From a checkpoint of a small mixture-of-experts model trained on Wikipedia.
Experts: a softmax router, a shared expert of 64 neurons.
Below are experts of layer 6 (counted from 0) of a mixture-of-experts language model. Rows are named down (a neuron's output weights, with its number) and show model dimensions 0-127. Each number is 128 + 24 x the weight over its row's rms, rounded and kept within 0 to 255. Numbers have three digits each.
Before each expert's rows: a language model's description of what the expert responds to. This comes from a sample of Wikipedia text that the model never trained on.

# expert 9
Description: Letters inside foreign personal, club and place names, often accented letters like í, š, ó, as in Borussia, Moscow, Augsburg.
down0:142125113132165181145075124134124083139109130195120137179138097112130160160131151113128130138153137160094159141104149142127147142121067153134118136103133153140104138104132098184133145180149145153145120089162120132072173128146137154110139101119134170122112126077159148108131142143152116135056082123133125135129110145125161138148123098137115128129126126130116110116127131124128099131119

# expert 6
Description: Single capital or lowercase first letters starting a word after a comma, dash, "and" or line break, such as C in Civil, Cab and cricketer.
down0:138090124101100123145080129150094122146098113111150130132139124123165111120117094150147162155171140093106097093164144143094122076137195108157118162082098113119145127144140144123141108117089131116108114116139161148091089130138112089095113130138163107133101172145115118147150142131110109089088119131155123108132127159128144130125140160085114116138143155134098114142124115204138142128111

# expert 20
Description: Function words and punctuation joining phrases in bios, offices and results tables, such as of, the, from, comma, and |.
down0:120131153124100150167124143094094126083165153166102137148121138106097113152115140181105105113158126140121118119193129131094133146124173100150105142122097122107108132126173123119105105128090115153109121054147107091145144120102127101115151131104089140099149103099160144106108148125088142080125127131138148117107122137159128159106165153143116159102137104159142159160107109115120097136133

# expert 1
Description: Final pieces that finish nouns, such as -ation, -ment, -ance, -ing, and whole common nouns like football, music, water, engine.
down0:101132135148149147098127131091140126127111100149160161111121148138093192098136144125151114164116145141158120078159095103106151151127096103125098143138094146123129123108120181117151146148086159129143116137105119126119120126122113121169129107168143108102119142097124063150123144136115128138126164136152162079111134162101124113082086131109125149138131142129098142114083155118129198115156

# expert 12
Description: Final pieces of foreign personal names in lists, such as Marinetti, Zanzotto and Sangpotirat, plus auxiliaries like would, could, been, was.
down0:116166125139131117106143105115079113119111118150129098092187125104139129143158111127093119173133174109127160173098102109154178146098141114114167125137133113105165130102121143074159128117105134129132108096130202127184095136114121163132128102142147109130117121094142109126136128137152118135108124135134111149121107106162170145142132130148081110152138109110087103126158157132118123073128

# expert 0
Description: Measurement units after numbers, such as m, km and mi, plus word-internal pieces in species names, chemistry and odd characters like † and \.
down0:125135144093144124108108087157135119121134132113108117118157064111125154164112155118133112144172153120098146154145128122154167108119119105153170109140154105174102136120130140146100128124113097126137156122110135091063084125089088135123095132093127104131118142116153126118155133115116176147110101104149147098126090152126114093144137120072131163187105167111129110170128114111135154121151

# expert 10
Description: Month names and year digits in dates, such as 4 January 1825, late March 2023 and September 15, 1973.
down0:112157131127138117170151116130131146125147109168153086129091186129140180131126129083149104163147155115140141174109110112157098118145130120134146081116133139120141162128122108159121114138135095121096119106085141072127129136124124111114140140125070126135087133117143171142097138112138103143144114118119051122149115093147112125078121160106140103142116122144140148152095120163181117124109

# expert 13
Description: Section markers ==, ===, table pipes, line breaks and semicolons in score or number lists, plus scattered mid-word pieces in prose.
down0:139120145128129126087128134157090161129118130149173164134095159120082123136187143110128111134121185098144159146138105142087140153092163075116111114107145099159150132105167138171132161141120141116129155097112098150123115121109105078120132127124108125119113143131143100133141135093132128146117122097127121109142126138094132120114120158136085105082197127137150138114125103103154076166104

# expert 2
Description: Opening parentheses, quotes, brackets and hyphens, especially in tables and lists, such as (C), (final) and "without; also LaTeX symbols and | cells.
down0:137144157120153149104118094115098119118182117115119160140116103124127122076136120124162137129143119119158094113186117099120153155166118117137129123121129139092093121132141116095137110089172087152121096099100107096157188141120165109134122097127171142106138116147104118131177123120132149165137142118112130147106113165127125161114167099102140086106127118157164091104155138159165088129130

# expert 17
Description: Auxiliary and linking verbs after a subject, such as was, has, had, been, is, would, plus commas, and, past-tense -ed.
down0:128088142136133116136117124159120107087120125117123116146121072114133148109156112091149110139142116117117151138172109120154118102149142161152111194138128179142118146143156158113094104122101144117146106090137120138090105132136101101165092122105149105143155142159131156108108090054159081119177164132134120087134167109121110123102113113155136167114153164140119149111126143137135098113131

# expert 11
Description: Table pipes, header separators like |---|---| and line breaks starting table rows, plus list indentation in sports results and schedule tables.
down0:101172154099150150121141162153169121148135145046088115103120128138149111146086121127122160100077142115157107161166113137109116157133128129123112135143114138090167109103099148162144151098122113138122163098112116146102162102110125143100153087114164122100110176109117107119163088148135143124091156108154134105123122138137166086130114141129183119149120137129122123128111166127132129155133

# expert 16
Description: Capital letters inside abbreviations and acronyms, especially sports league and team codes in tables, such as ECHL, MLB and ESA.
down0:089129104112163089133141124128169105088143149142144128142150141140120106094115112148126103146137083126170185128128113175151116087150089121125080109162096120139109159095135171109096128130106123112081103142119093096177136101109139137099116142110114134108171132146076143144123092122095128111146140125145156076163118105110146119103132131106115126112113087096132142115155129106119127099128

# expert 8
Description: Digit tokens in measurements, statistics and table cells, such as 38 mm, 135.2 metres, vote counts and percentages.
down0:159099132128138081148155110101132094160130146139155116123176186159128137122136121136119149145171135158095106132146130127148147140138117113148125120120129128118098110126137127131117134133141117130165089105197136142122089144095126137133155101129090114144128124150148118125113103127187123155145103130112125124100118150103085126135098130146075113119102080102037093175124140137142094107123

# expert 3
Description: Sentence-ending periods, line breaks, commas and table pipes, plus clause openers like where, when, because, However, usually before headings or new sentences.
down0:120114080116151150120161136126105089112152155138162141111102131157172109152147114097121082157151123161135147083131094136124176096135160087120130153135132128135147102186124150142105127108130140124121119108147118129170097109140115139124099108161098135177116110128121100101144152164090126123148126138146133091128100127088148147100110160126142141162113125133059092167119136082116117162130

# expert 4
Description: First pieces of lowercase words split into subwords, such as co in courier and copies, vi in victim, and re, so, po.
down0:140112147095141096075123114129114139135133149151121082151126115130164139106100140127150124151105104106162125140162108109115119122157103161120098125145167107140110147092111109090092112152154126091132163160163118184161103149121104169153118136084113150099132138140130137136162067113121112139097140111142148156141142093169102130133074160142147114139115180129120140167109093119142140108112

# expert 21
Description: First syllables of capitalized place, language and proper names after commas or the, such as Alaska, Persian, Malaysia, JavaScript, Hindu.
down0:105127099141114106121082131131153113103173137140132102139158183121147123107141161151153128149131157116101128117098138117123133142138168201133148159087159153100121143081161145136131121119131116149152103154095151108108145120161115168095159139123162068131133110120097106131134158159152165142155141113107099129131089147121117121114138129142135117124094155135104153135110125068124128168077

# expert 23
Description: Bare space tokens between words, especially in German titles and Latin binomials, plus common prepositions and articles like in, the, of.
down0:118134153127126118151091117177120106126110150157143123126154178149121120112109107166120122101116115125113077122122144135115120129144100109093098105138106126132120134150129131134117153133158093090101122108122112150179139114143126149152095154137164148112130104094167167138095129121118083079118095163098134102145138141133147160131145140163151130125185134191188108155103132168173107111122

# expert 14
Description: Determiners, possessives and descriptive adjectives before nouns, such as the, his, their, American and second, often in biography openings.
down0:115146152117122123111121130103127140196133110148150058129122159133105155081078104118121084160142143110173140134063137134139126090176105115130171077172138109133151147126104132099109111125132152113128116152166140102143122110135124149132129181151164131139135124091115175127140118145121140151124118135118070111115119117137107145154138141146104096142117137101154114114166148097136116128147

# expert 22
Description: Capitalized two-letter syllables starting names or words, such as Bo in Boys and Boyarin, Ro, Ho, Lo, and lowercase bo in boat.
down0:137122120125143161154134114127137149156113155163144128134174115124147138097183124130141131134160114171073132173112093135108114126135183127132095125074121129133120116135148105111134116067119107146092111138081104089097093139141132106171127095125095147102115100157136167114117106090113120191097143158132149133111138155107107115127132160126130070151102139113140135108130120150125151136142

# expert 15
Description: Opening or middle syllables of ordinary words after a space or article, such as de in destroyer or decades, ar, ri, le, and compound hyphens.
down0:164121123171102102132122105148128139155113131103071117180098099112153089131117124128145129126151109141126138081094118138143113167078094143087123104137153153111099096115119088148135111164098144129162114111125155161160156107097122154123120106143123126130110130098110152152091120118115172107079100137107101128159100141138120117135118109194178130123116148097146140151125146091138157128119

# expert 7
Description: Verb stems and roots awaiting an ending, such as creat, continu, join, describe, duc, and the sing of singer or single.
down0:155121138147107112101157116107115150085127114123112145103094176139178115119133136108145133108132130154139186100147106107135149124123134110120124136127150111153119125067085143122136114188148143108131127124120117108109119167147107141155085166109124121106177144102110121126114151130087141115092070097100105119126078099155155121134126180132136113128158107076110141173137138111138086125119

# expert 5
Description: Word-initial pieces of proper names and titles, especially St and single capitals (Stewart, Station, Brown), and accented Latin letters like é, à, å.
down0:146098114124158124113122109147101150145137166096134141176095118148192124088131124121138096144129104090144126138138119074123111131093152140098126156127118117132067134115117109114135115114102107168124132131098128162114122110173113138140103152162135131125162103166156132148182173114133111075127141095131146101114167132148141141126176082122100139128123081149104143109127125094152135124168